python train.py --n_layer=10 --experts_per_token=2 --routed_scale=1.5 --n_groups=4 --init_std_router=0.0199 --lr_router=0.000195 --norm_eps=1e-06 --tie_embeddings=false --optimizer="muon_variant" --beta1=0.95 --batch_tokens=32768 --train_tokens=289300000
Below are experts of layer 4 (counted from 0) of a mixture-of-experts language model. Rows are named router (the router's row for the expert), down (a neuron's output weights, with its number) and show model dimensions 0-255. Each number is 128 + 32 x the weight over its row's rms, rounded and kept within 0 to 255. Numbers have three digits each.
Before each expert's rows: "comes before" lists some tokens at least twice as common just after its tokens as in all text. This comes from a sample of Wikipedia text that the model never trained on. Tokens count by the router's weight.

# expert 8
comes before: " ", ":", "-", "|", "==", "==="
router:045191097065158145104181162161173154162115084125135167153127073063154128079146134086122159148215144162159121049149111133123129171106142133151146156118158129106146142081147159088116086117085146120143084211136126157100214181174161107142221176082111104127106104165139170145157107157081181116129102126130117156124133121126092125150065075142165095133131145160134118139129105152104133150121144091156138164130123105122127103217123068164065120149083119129154127177169080106077158083129146122114131114121110163112136142103115132072159124063132121145132095146170164063140129098148189118113140152140124156092108133112116131124111095113118150186117165166104174187116102150116116157110129124203140125148129108097146132156148121156145109142147100115110120138144095135234168122176186
down6:121108161095237078122115116114123135155101143118187121108100060121148101131069121162138104164183135127149075111093145143169147132125160099121087123175099162115126094180161080165137168104091152123176174113129124140154138157109117117148111157101162140178137154052130120109167147049129145168146072117095123154124155108125140132151152089150126149128146091192106132141154127113109134168125070123147163126136136103085129123090097135124104125098136116077105102071142041168133048180207091074126135111105115015106174120144154136133181151159131140149108128201112095143179181098122141165168122077136134135141111144118186082129100120097122111076159131090114128131103143152147103154140138158112138105149103159138147109116094118132154176120104090192092167171050124070112059071116124
down7:143149161148103185167102107190136136217120095036164101112150099128141133089124123129128098096129137110103107120118093171145197122129144143139140122089114112125144061186146137105090071095135221224121149104178120205090080129092159139090137112131155116098129158100201126124130150112067159113147153131104147102132136128132134110165118158093072188087125163105069140143143114173136154190165145171215220121135096092148114166127106144116164138122178116098164120084119142123167070159111158122107158112116103135133118144103178093170163109148122118162114131119080130148148147166127095106145178111117115152165103128126169174101121140166133153138100103115180130143134125092093097165066122159111148115147134143156061216082099168093138136133123197084128124177099089117145105123110138
down8:143119099103122172108153127106184183149155162129111152121194119078153164122140104138159116089114157094156077121183127086148125134157148167135095144110155086153120106123108180128113121170064062115180124136190108114103152100165146121140091102113131166055101127166158168132114110154142117087179120143092143086150134130142067173198169125182123100212110150161141160091102153155145130137088161103128184132070134115134146145130153168161116084149149149158127118115169104146105081130144208067103146115090047136087121182032100114076145149096110105171109123149178173125129121056153164075136109113154124124113088124144125151135111082077132198139118144135102141051154114129108106140147147082108125135188122120122156146080133076113146187113108140121149110173149119152118116042082172
down9:111096119149099174109095118135096134122142134177155091122103054151060081115201117127159182149141089132145128194153067129167154135167152127161115114182123036145167088086126139082156123142099166119085148120157087107120113180119120109088127075183101111116159186151122103061110171113129168139115159096116134170130195048094090159138153072120146126166106122157147131157165078150112131096110118102142148159162167107125131146143098081163127102108018122129105164121155153072125141089158124115141173080115142129135136068187124104120118115133163126142085094083117118197134150094216145076129159126142107103135086058190109123156155053095126092165126106134142090129175128094117093114123092099100096123118110098127105157130101106149140161128151129102128091056091120127117077091108116
down10:161089136173142123158110076113070063091106096084140172225074107138148144122158062136128167140148155156115113116126165140127157113111164118109147148172117061095099178088148101112145079180198104151148073097146130127119152127063087099139078107135103166112140107130197144153152149134137153136064131058162124165140073094081118104132123092114116106132123176124148174093166144116159196146106142136154154079149062092090086118174117149200112127062072117100162147159137133137140193130108113111140149059115125154153166100134110161124122141165171153130130132091134118100158108142087102150082132019138124166174095097125131066159154147136110116209128083169142172117092082135149112132142102110165167157066118136117105116155115149107123113094126073112113111131125094143096107103143169
down11:125093147119097163095144129178140224155105161103158152179162114094040148151065142150110173131139109161129057123123137106150212145171095105146143130169144089158144178153128168150104150073168090223111123154118161132162154111139154128157148154113150119146148103127141108124143092137166122189125150175125105152213078096115113175139151139181142147102191124171122161147104100158080138163151132107192117129116106142164099110149079068132108104138099075081188114121091116147159147085143104170121085104152136158114155135117154171168120123164105143106115116083166122085143114127166126179079153134186102119127142113200138150094149045131173205105126194177116095128192085153112152117109114133160096134110160104140141155118126130119150163102149152095150110084137183110152144190096120

# expert 14
comes before: " the", " |", "-", " |\n", ";", " a"
router:075090122156161169134130068104135114193173118097152174111208058046165130144165128095114180125126116200172138124135099156173102147111120081166078148142173090111147094091147147144130124154105094141157111119159120190092167158204186076106164069113112106128110121178139144152150113153093125124104099164160078129061145076093106148155117091175173106128115150197122138131074158132098099145070169098174077118144124136142168126191157154130088105144095130174145161163155089126086158073139131090151092108154089113104210154119107158110142083120171156135140078082158179113103124112128178113108153089148125118130140091106127155151090150091116159176094130131090149168147162137094091127121122112175143155100107150114165168127111110139133091101161086113170096137197092147101135100149165
down7:131150092154074122150101138148119135133114113103111143126143185183127122164098072136120133106152104114113170191093146174157163136126174148165141130098064111146137089144188177129090105109089186117138167096154144055134134171121216114155128100119132075180122112099125144161122164142099103203178106155093143137089121114145166192135135156104105122131122179091085110089134134113147069134111114128091111106110083125101176114129150158177095093179123107148178172165133142069119097102112166100124104138164157086146135115122106185107184128157183199114168104148146138119152169095174058122127127165079194051110159031147137087131165150083141137166148120157111142178133167160132105110118151155165089119119099064107119226134089152132111169118138080143126134070143158130134129106155116
down8:069081125144143146133135148114123098094149103111104150184109094099111152169182098170176146152110150126129118123156129137120153209124195113122137104169112116126094114178074080114097102112192164151107161131170158086154096063102110125115163134098137188136170117110118148090115123123106133134104109080079124129137106172102108156130063131125103113110085099097102124161201124070166167102172136226139111126117092139145079102100169168165116051185146195126142135099164083159120127113121122111116109134122123098104171108140121116092126106116139088117114196103104152171138161185146186167128081065086153149130062080117133097152109173088151108119160129117155105148153162111127090176130140052113170114093102179094124120132120134103148104112179124068070128152162170105072217156095128
down9:143132121148116152144135088127084177138136161085180138124112136144161101145029157220125058159107119124143152184112143156156147108132127153154163165141074104101163157112162154132100096124181130133126134093174148126200126197132091136139125124175145133129125127059156104093184138127133116120127140092120159172101154154183160090168153130049149219107112122085127118114176179101056149131096110165103103137123155123125114155063123147113163143042128110109126141122100081173135078132119085128146114118145133158174125153103179133129052165132126099158126152063114122146125141064076138127119120070111176200139121097166185140141141111080149119162126090110154148141107180120114146120161176166120148087143155094128081122084155133153137197117085178159167125134149081166151093161144075
down10:125168123144160129164115143095181119129106086150106140111107120116155203157176183106216131130190119156134109093160194100115142141159106110137144165127137117149134154104139146069139065141098135098122106134150127157123157192117171177131107151107112113092131106135166139138129084108133091169137145112189155120131100104092161156127073046169112119197109130136103133142092129108012121152095140118160168155114172176185092106118123209161153065135094145127135146185102141147105121110101073101182105121163111160130096162108121158172178202163207148138086121143150160169134151161123150112071087107110142121160164137106122151101048136120154100160154120091110116123135099174120097145106105120151096134141089116069185053114132156192116174135086104128122085130108140174102178126112145
down11:129214086143098116140137112156115143131133095098162134103096148169086151100226139118171089092072176090101146120077087116126107152108140116166188084174116132066164138169139134124141142153109118083170092100135105156120077105077186186095123157119067106175103152152105163119107153182094124115112068212110121136127121115088107120149129166114190064122116178144181133098122158142089144140120185083079120167084095118100104145147095101105130110114148114115119125151089128118125119114144148123116118090146142170116158094085146098169191125173095131144153122128111090143134181185174131159113137087181055127123152077113114137107112056087141165145151068174140136143124136149091093081084104093149128168112124070107185091117178075132154064132174107096115179104126104097181131127137143
down12:171095149114125123149197158093126114111136121119182097182125097128170091104162141088071148092064116146148095099092109076134121082166127150073135151149116139121138123158167140195141159082112116082141130140075163148171114141129179117113101157185119157145136064147133119099183141149136131118125135149165127138108093168126117118176055129168079132138100162151151156141150158100091124139157162149110130158128145171162132124116170117126195158119148071132123151145130138114078147080105123094144161134061117055123127087071141110079079172133116076091176089146108079102134087157120133255133170142076138109166119139073142138134155133122179134149150117103101107166136178166096120144130121185106142126140151077108162165150149121088136133164160143161061088113158150191115121151049053

# expert 2
comes before: "20", "19", "0", "1", "2", "3"
router:094130151134088190153168088124105074089174043092158145192146112089195112184137137131121165123125130145139056145166118131121130161118124107109091150130156124114140120071165119103135134158065104160220098100147090110121122142144111097135129119106066123126080163148147159133194095157150160131149090152159108139079142105161091149211051084137146112103121135179170105131101146133098078109117124096126109182135106149123129120180196072159096111208118140147129168123164135067108152133140125155127092104117062155114146111113107135196146061153151168146176123086129118130102108162114151104118164072171091162136118100123102158146127077109125191118104138148101138136136117169106131160088117129138155137118084056072156121158112099139166077139144137169198136127189092081082147083151112
down6:200120062140158088122143126099124154122112091117175154151103139159090121114154129085075083133170081162137160170176170100165099118108140191150170132087141174145124186120144098135136130147201073110094097113095113076158078121149171113110110114186128089067129111096141158120124161141092106103179133171160194082141162083078105118121168151145124192137179078115160148114122130127091084113163162107140138083129130074151100100127118184150163149114146070113073086148079103119095130121134167130082149156149121102105114177145131099146135139109158120092152107102134206149143133078123187162155113142121140067141160110080120111102080108168059134093138182154175127131139191092129130153125103095119142117116166089105120086126196164094161123087118137172118153154108207184166128151181181
down7:166088176074055142193139128065134112103124094112141136044155127127160168171163125106094125114154126091095142165170075152175148174157158130118122199101133114110153178111149137109124054094141109060117108083098121143114130158162223158142087126072161141171167138136152125185047120117100183098131104132158132185156125095137093147125114118115114155145136108192136122104123130121112158176167106120130154130123074121111123111153119166059113083113064141137171085154096077135161081112169090128172169094143182162109107147091125145133142122110131202108098085126121075035146146189091123124101133185120152166118106148085125164168121095179082090110145173110149116130127174165101089151111116166162119126179106136118147176113101079138158113094117102102134118126104154086132138146099104
down8:147172141132140100138145131139179162083127133091148136112135166134122136110104139156113081079104051119121128111128136141164099184149151099120113059083076142116111154140161123058116150117118137111140105122147102164104146076102174152101161130192097074072193064074156167200141127135115159145161117054114110095142128171168132119106164151148124132143085110105165142189169151079168109131142169080116101085123104086144135107104131137135156096122120084182174200167121144142202129173145160126093132127089144140106155145178126079117093099160139101069064152122157103112122137079139205134139114126088124200144131125146197080128120159138071124120132112139172200128132102180114122141073115056054154125128108114137139143136111109168147158145077128183086143145082140131129218144109113
down9:125116153118144116092124116086083060222105138076160166195211093079132121103036097144098180105154125117115172116087155080096102138125091141165192140121157165181123137134047185115141144155109141167067114112128115137124096080081113132096135171132081133153145150163156097133102175160105146111127152119144144127123124184140139132077217134136120125136102092099068129061114114155140149111143175077110126117144150096170206170075134082100106142119187151130140110140131122188145138078129136167145110129123155136166132091120146126114152087148121117143117188154147094117091152137108166164163145127167150074163116156129122165100092175175142157157151207107115157149132176105118107117150185116105180116107128109194125151122065129074162160138064152136093148122122112152115092109139087
down10:122137102098146093091103113074182129124143116131141086152168163122109113074164065161092109072121135154070163108082134124109114168132131095181120069140160103123146111098089166102188145153081102093140116102096135101144119097166172137129091163091099079132093106193176182226127117122125116089135093153179100085170140100073128119113094108133111156158091078150151140124130121118118149108112151103152145215136096137223109157154144160094144140134129124172108135155120132066139127113144106181154170089159087145150122098158069134090156066129144105134118109130139165107115087082147145137091117121132151108090162126079126040128149155101153066151112114151136127157119181200110151120073115162181163206168107096179109118110127113116082145116158120095091095040151068136119106097127149
down11:078127100114081141172242191080158132135179115111109151146154172121169206150147160144144189114081103127140196135140115147130172094127144138117135105116156144132116133140108147067125090141106096090119163063112157138143083050115187109110162101152129139110119090152100144136172161088156165148115113155060079141162101153148082149067095149168143121094154141154153129139123150124155151128140115111168146125105120142117123163117089161142144164097128086130138071072097063146130087137158165103137091160139079089144118164152166142114121126108184104137171131143103123108106122200128136117179157096050136167148108149111123135164190104176110095123179134141122200172200091146159079128128117134153117108150134107130087101148143178147129193131168126076193116153146167182085089189158163

# expert 7
comes before: " ", " the", " K", " L", " T", " C"
router:178043139191137047127110172087151064178165146138181159110148102186154203077132155087074085151157133166165100054161105153106131171088133112112118163117179104101140094075161098138094117151091081160122071142139090148079084118200100110093086119094124097173100216179167152156096123132121160110135130168169132129126140125111124145126148132162135115127118172138107100139100156150150100131119166090130110143115092079177156126119150075143098110122099200122146133114172124155107140068129123121189075073138125104066150173132121134103126095079163142135157103081120143073125076159115193106142162120141118155134084105104111118131098115130059180127113180154099165165155150108130087157142116133144165115124138102118157169114071095166132112101107096137142072077152110119120131116171160
down7:167126175151106144049169110130107090192199200146165100136126156113138103170074161128137131089133086109116138169106147119085119121160177133126092154141197071135155090097114116135081134117092157136146088177106136128123087140141108154069184135161164084127159128111151108082072129151079144127185176091141149093158167091129086145145051086060101144164088093167104124126129116109127192125105106184183154082174141164101090155121096127082186124123087093120124156072123152086129210133107167154135132130099106074119100078130147135106130143128067115173117170151086130109119130107122141127121143143104145115116151140165213150138137161135107190071165072138141110160146124168162104152158182169150139162115128146115082131106121097154128148129191123139129126129128190146145091182062173
down8:119124072162114139075136121105136134155137162161089110164194105133080127163154175082156194110159126166132155142158102127103090086147125172104090154152193152143123131083125109119102138094156179130161153129131160133092116135153107111098169082106128099126147147094101140089110143117058140112093156127168148156130170144125140122146077098164161086164117149119086129151186095111124182142174095143114140169155146128109118113180116092080148100106064150117116138141095077130155164115131100168127143118142092175095144091052158117144205174082108142099105063095074170152186127109186122183012098172092103134123179139140156098085094082111119138087106144189101132170144116163135072133126155149170131098099150181163173137126139151158178139103161133125100121131195082083153154188067145
down9:123208116145061122094143108150166112118132071148111119162129170152143111153185124134126130118098140092099077131181118141110129132086137172149125135135092113074201102143145169124147104071137150144126102176169154132150157161141162163090112170073110095154124099188113114162172161147057061155118115152171125115066162104145122127101165116117096083146099096114165155105087134171082152109161110106109061110178166079127168128109119108125082094113120115123137224157141186161130101121138178152110116073152108179126083168126097120204136100071159117117145131133156116145145195136183067164178115114108116130167160105121113086199164167114082108162141164152100144183100103149044143117114135116142166127170164150140110068181141126130119085168132093147127082105130146112123195096152155
down10:083124112156118160213138128199093140147154091104108114134094090146173141112127144131172121183160099125131092128178119129133131133096102117095123161088058145134177136117112114080147145120140094119157126119132123105172078093171128109071136179130146163105107148059147139147116138129157147087089154169131154161084132132088156106073093134171099086074122207115134056100110124098143102096090115195140141113089190105123191128165128114170073147114154153160201148163106156115122107103124153159201120170146132173119152130121115146184139089075094115072140126131133148092133169134167127143126154123200129127032180143090129137143138157053121155155145189122143106147154144123127116103174126145134120175118149228092110093138149125152053130138055127095084132076151142105139129153093080
down11:083078183067098133116113145140066177137088117127134156099159123140138198114118157143174133095104075122145220215148184144158135136116115112098127110133110098078114091153147139088129140091122034137077168130171058103121130143178103094159134146174149161121141116174144147122087123150133100163177169087109136114121192070084159114098108156109094124195141114134078137139119168078125114076109121142189150095124132138126162130104173184172081132184134140248139133151130176144150111178170161121130126170103115106128144106126116130090138124122151099157159126085152133139150112110102158125114029137088077153140123180112151113124131118098088123153095144097148124136148118130155096154119106118118108113046110135145192085110123138126122123118123121109167095132106062209093084118120148
down12:122081117095138091126155139079089144096131086140125174114121100124141099169000112079146107158162091128177132142153164132066100105123169097197163106132117148112045106214123124167174125148153159106067147104174127103142159135114098110145166174142137124138159100129082101118086153160132135127160154099118105065088141138126137091147101167135152160132125079082061123129187139104115162155103184135129148059085107086107102173096131118168109140104096142154121094100177118134137101101114115162079099170149161118179172140120135155117138110132097140152174178154087113109157125120138162142095172133133146089112108105171139115132140164107119144127170116149142180176117086067165114112142118145102089112166184147147111123160126036076171124164122153067085119214130148145090081122116073

# expert 15
comes before: " the", " a", " to", " in", " by", " his"
router:106077157140181159106183126093059104209174187097178155145123090096156113159127109124140107110168139141163106121174091171109082138129160141130063157092134118125117125082178193153122129176130132131130114112135127117075175159178139110120174204089098119168119151142129171141157112130064135101135104122166084165152113124054143161184139127136135098145074153133105065170111144137097115152116137157144080130207097101152132136114102115161129074182079138149156166163132123099132163112151179186187075126172092139109145159131086145161132142091185134163140123108126244128109123151181145122119119055143117172132192138130129140163109140088133164157094170139140145174167147160083135147140115128158124195111125102075149126139090148151110124078129110137125074133119070086093132104153159
down6:116137148116133149073191110144154080125095117143118082173114148126130150180170116171198151155151162162121148085182088084072078150120113114080100138099138095113131095149138139156120129124160113177200176131153107158095119143114104088129098099072141163158125098153144142133172115103143156106136063135188146164139096161185159084097183134107189046080096164138140095146110161125105102206107150157142105140147098163132111151110174095121180117136088114203149131142133125175138162074190117131130084138166142111108124167122105107143104073140125132088192101133157185160088154112154099080108185140155107137092093111164155139153126173091098143104198136154158105162164143119066097165164070147166147137130099083116154156139098177173167151152144108175090079129087130126078171099164163
down7:093100132088161127109133142059128183200127112170142123117153112136157143123031221153147165109164132090155125163116181128177119146166170136104140125133130133116197185145080086141109124168139110142120157085118151113125107098121131188100106161108202178133167111117099130143112168090111121170141130114176159129089153154137173120140154162139138101133133115104135163117098126108153130124168070144124185143084134231191117156115154083103141105168119178119113093096154093113111134075165116071066147151128091118139103143171177092122127112133162150062165127122119139097132093151141133138105133111072153140205114169083083095130175142123083125084113083112107145103136090121104190103170220126127132108162131191131183084099153198126149121135076161177149100115131108111101107172157116
down8:120152073140132170143122109131114123119095116110160118148085162089092138094217145145077151090142157156085108132106118136115115122129171142184131173097109125109145145150142124075130155181134145109107156110179082117088175107151145136157140128106109162118132149166165165098121129126139160113115119135166151172200113120144150103125149118163171126132117170115133144100076088183136049146121173083137102131179153105135162181109108115131129139132151147100144114183083106148159191152194103144191145070150145168120163160097135075109110165113123128077123122190112074163115140138159054159109136116152135164074198078119119079116107096114186140177111161174159165123103067208079089132069071080132122176069130085172146146157115119174136150109100159123168148088074065123152171062123107
down9:102124097140096119124125192125163076160141123154105077085116141169123132149199110086154078178100147127128087094118112125093097190072157076139135157088143088090118081125124185179130104115131125153186088092071101153172130115136137108120040107081135135146128164184148143111132119140128072120104115191187112111129092139137121141154140110204151084144155127143116144110146167185117060166108153061133121151144093127129189080130098148134114139087102153120154132184115140130154155132148168144116125106081169149139091130110116089127114113171183182147195100076184125097106103144196130104107164115159144134116111110028149123083063114092106141125119111148072140088158114152154179113110051114143125121130103132117171135122152118141128022115165110178170143111135081169159125115166152
down10:161137166132101072200153125131140178176094120133141152088143121090161128104065127137115088123119102185130065130147068101126155152129112149118123089139075094142098142106124167184095113077153116085111159067113141141149131142109205139119155150087255123113194169167162152165117092159141138154115105114145125127124124083148154110140164166154176148115166137174101155127166185163050113142079131133128098156135086080141154123143086088102126107125156115147186156113104144169129129095074167193098147141170114109098176127135144116057106110073124099144133166153163140119162123147110084105226160152137130075167155130121115126157126075107117124091086102085142160183113124133172139097094119155130170091152165129111139156102130147152169090145131135134049132109151118177181095128092084
down11:049064121062121108079190124109107083108112128180166106098178102146147148115129124108134147145144118136132160172143163114141092093178187115096096110121160139126146162065100141131114109157111162145152138143160142142159140147163148124079158069066168069106179109095091145143152104103152127161100100096151199150118130170123165116135117091141099092151130101146124104119162181133130138065086151137129091072146145159105104175120131068084128156163114213155166121167072127179185088111172149089137081110125154118100168150224152168180163143140147113117153127185129086112127126110115120074162195080140120134156063198165155118165119148092097131102150187154135092125163143074158064131160120162165127098087104139142153143059126105152105137142105113141162132144126079157177099134102143

# expert 9
comes before: " |", ".", ",", " |\n", "\n", " ("
router:144131196123079195057151061146168126181217193077091163172174121045170085154161167131116134068108125168121081142069091179154097147116132137178160144107165096113115125126179117079167105188128122145127130139151131179076117182148214126092095138069083108160136130151131143179153098118088135114115145144145109166090167123134094152176112105163126123135114114189183135138120147184116093162104151104127110124121152119148136107166127138173111129083084139138161148124177106081127126116108116140148109117146133134100133105110121133170137119143154215160141111096147134130086106210182086118105156128112098105133103107116127108145141107122114140121143171124093158148170148113141106128013088106157162155170120103131143125108101112146094110134119123139122107118107103126232108076144187
down6:146147093177119116132148122110091110149124157165074131127147156170126131106170096134124132162117147150153129126149142154054104101090181128128116177116098153103097148096107097104115149138151194103194157167112136151072106140091115091140153129095166083126144062149139173093097134118157158168107125204129160125137091128112171099190120085102181132103159106142150148073160164133170126156098132156122130140123094130171195103144138070109112088149124150146167157103136091100133121111155124113153134205178123070038142094110119099134174125130106126165171100104103138130101185119154142131135106111115065083164166100124143179154118179062157153161151140101048140128176025107125134072145165153147148048106146132140095123131179167135077140172080097100098179108143176074153138109137203
down7:163147098041122169099124108111130116174180134112104221041169193178131110128085096120122075155127103133136125121144148109046125135117143146123122072171109157162117133088127077120171171153135106116116128134170046075169086137144102170170111133143135096076100120132063103111106153090103096125135158083132113136177101180116083135106134116119156144101087065181085123167161091109172104110173131181129141101071168127123105175092172188095157095153109119134144118086137124156096104142139161162085124156145135104142098108136137096081201116103131099107096117181069133100165140102131123104176108201066090120119077215096147124055109147144124089120156138158165124091113108076136130154153120134145084134141121130138098120144100128077154170129110119130130142139133109107160176094065120
down8:147108143131133178152117097154094104181103145139141160149146166154144102161139095151152156145083130107178139077171116142102131187105153124128129120187111137155080150127148151099136139089149156128184126109093114173123105156182136114201127153085114124109066133108128127103140113159125178113119074164137106160050154131094115081165092109166138086109097179106127112114088156119100150088104139066111093098095101110122108161096138135156060164068149117096161130158221074138177157124106152096134142102053140091086103139161055082094109180216136135115156126125106119145118117121215112074148172162136137140105173076163138095123123129173132142110095126126112126178130169091092135123166162133164155152172107161081118077103140152086167161096100045188075116154115150117170162098109186
down9:136106151088129090109156082131121168145145124083135175103118135114119145156099125187150108094137118130082080159100126102158131127138123140117087089110154202164133179170084156121126119161205091115085122172149189173116136066156131143175136149139126147137123081191125166132104127089182129191123174171106141127132159136062165065052176142102151090164098138120122155106124077129163095105148107129052159068153190149120110167116104164102154143165148090132124133149071095119153120118125115122174112152196083226125141119161110137113093107118075146099134188125161068135127127090133116108120089158128122115167065172094108093137203094152158211099133102078150130140091121191134164123203095192110090109141126147125125088158113142093135140148136121082092069118126144126156137120126136
down10:188099147101054113149127130116150120096097116119131208187138155144116109114152114094137147147198182143174117103148089139093107129149142169133160151122143097122113051164108102191124160109141090109161139131121125212120195190082161111107142188127082074110143144108098068113147141073120062124152198181133129170120166143193134162057115090129098108149109104165136092114084140096095121108175101113114110116137169169140124092106167134099126151140174111115156136145108087132112149084096146153088097112143165148094127143148163047124064122095157111082125029130131166088123099132156135105149187136086098171120104120063145129119101151122105131169120093149084121138146096177099050111135147144137121151143147122133164168164120147101150179166072123171112168180121099120098164111097091
down11:073182098146150130150059097121177125133136083164131159092102186138169129149117105118122172155147081195097154115158162124175142124142119163118084113097173065046065163098165120075172119109116087085135121069079070115152133132119166225142148123119134117142100135092097124159117125182102151127136094157124135121201173152133114157139078115165092114137127141180139107105130137104140082109104155094117136161101134104123088117172087132146030115125186146149149144149096214114133122148149118140099117112130102103126087101106094148148140095127128107097122196055088112099150137158156121108170116154152111135095139139217122149107127080158147145158215149135195051140093148104095150134126142162133148059113146096108136106085154133113135143151142099131117151181111097076118130147180080

# expert 1
comes before: ",", " (", "\n", " and", "'s", "\""
router:038058170140200121131126155127127063190096149091116221162106107095133099090140214120117058159154228126198101094187097166152159129138207122105105160115111156153147144096170228126170081177136074130115122159155130132121093124159151136068144121119087114153103162144117151138115107161124148095078094152143084161124155092096115126132144107124133092114107173153129119140065143134104096166154125102156099161102093091155182087139114102120135120164125127161151157187109125149103150137165149145197105108191128155112118147122103110199087110122149167166143076137122158117109112145157174085113124107134114149115099058094050123188071109112116125089123107136129145151160160134081111152089136144141143105131096120127151130128115095128084107121114124152120142148150105096090128126176105
down6:191090151074138062120150132157140151150119107134147124123085092114180150116109082119069133154081136116152157077129144123099166131135128136121170161072176084146157121110145129170148179098115065129166145096149116109103131072086153161138112101089164105082134154100136165070096157117039095182190157090132166122139123151081120108171151125128086173054144115129108140143135137134160158115069147137099142147164146059082110089139158067071137145131107105101104179082143136153164146165109095121110122116160136125144147163144130099148144086135111118148092180149102127101148106114064173110139232103059164080142158107126114107142160081129167166123196139113082085158102096182188171133096135087115155151183200157162106110150134076119149128127100129074105150171123138123096191133110134
down7:101088177187058087081157155189172102097126144188107076134103144170132137079237175132192136136123187197091125128154125093164137128121132127175149108157187146092133118165150167141118156171146105072110113167112115114100156113153121071136143116072117078130117130160146156150170078128118110062134113146136110129144103121179062167184149109174170100134092139135137107091113145142090156123114129100146165150161130173134151109132142099169111139102121108171162183107156124108099134153115092146156131128124141178074119095086084184088114082147150101099158099139126126123135145152112087098087075123158138155140123074124108143161116123142105163105130173178100093154158094152131140155195136121153140150096127074106126197111178136137183058127163088087109071095146179139052158134108185
down8:072086118107127156139125125102143107165149178153110129118203169116085153085117112162068112082124059174087121098095101188103120115166090129178094117100150091099133119097117173151132077125092137187083153154164117126170079174104155160185111128151124153109124088097114128126189113173116161099140222094129081167170163177105111099126144118099153044146114147129109094175119116101136128170139124106163167116179046158088177119123109140084113140141140123142083147135109169113165153086200134121126132154136154096132123135096092163091115109106093181125118155138086090169160063091102085137075144100124161116125154135090111141159113108103117110127154102082110133156144160135121025072197094070125138108102122099136116069131093117109084123127122159068133128121098153093100138061102167
down9:121132129056089154125171164083193141140130124201096136139061190145121157117176126120161127136111143134160120169130108153229084173118106087150138109116114097127150133125196184125081154172108098152179095136135088109108111157143150097065085065108097114198164135193125115169159167129114160091159097164110112193141101152134093162099127097161112115161071167150159107068096134119143109156131175081151115168152091147133106129128106166213111086106118179131152144114129069161125152052114149148131164105174145144115155155100160123138130107119159151084163153070128119130137097096154135105113121140187113116124141122122164102164095155130074097130139190158113132138163104196132097098169104142173052140128142111097141124138131148142151090133136055181192064132134129121166162155119165
down10:169177126135136104122126136172078161113125129091109123170177103143148116125088175083170115142120111132097195122094143112129162111132054166094110119107113122111095083100164141131168183154135141124177075101086144098113174140141091085136127149175092139135105137152114087196102175161097133175136088163093150158123085119117152096132115140123094161125208089147103164145128153111143136177117082110121180104097091099202105124058157141135141135143171118147080121105120135161100082097121111176153112200106126102140178115138148134105112146136085098157121118123163167171089142107089140170110108124093142079122109119130127078145069111126143124125119104123134201133051120084181178130147140193093077134108143078112122095193106174150056139120089120194195112115118116152146225206163163
down11:110146098154109125097087107097176200144132109144090109173145110147188158174108131159131138151139185122084178105131117159142092166117132073159109088162147142187129095182164186163166110097117114179147140082162094159096141143127161167169090093119140110108124099140121136177107104171076172085109129078145090106201109114169113159114101104137139103151098123131151110136152148126131162115069107124121098129125131123066104117089178090130068124124137181173130114128089101068134109138159153142136112098167152100072173154197159094175146131154101070095156129130122123159105061132121112100197145082107078071124194098208137149115177128070146159115113147133107165086113163135135091155176100157146168115096047156071132154128082172130179093140108110133125154087128121087134151129044091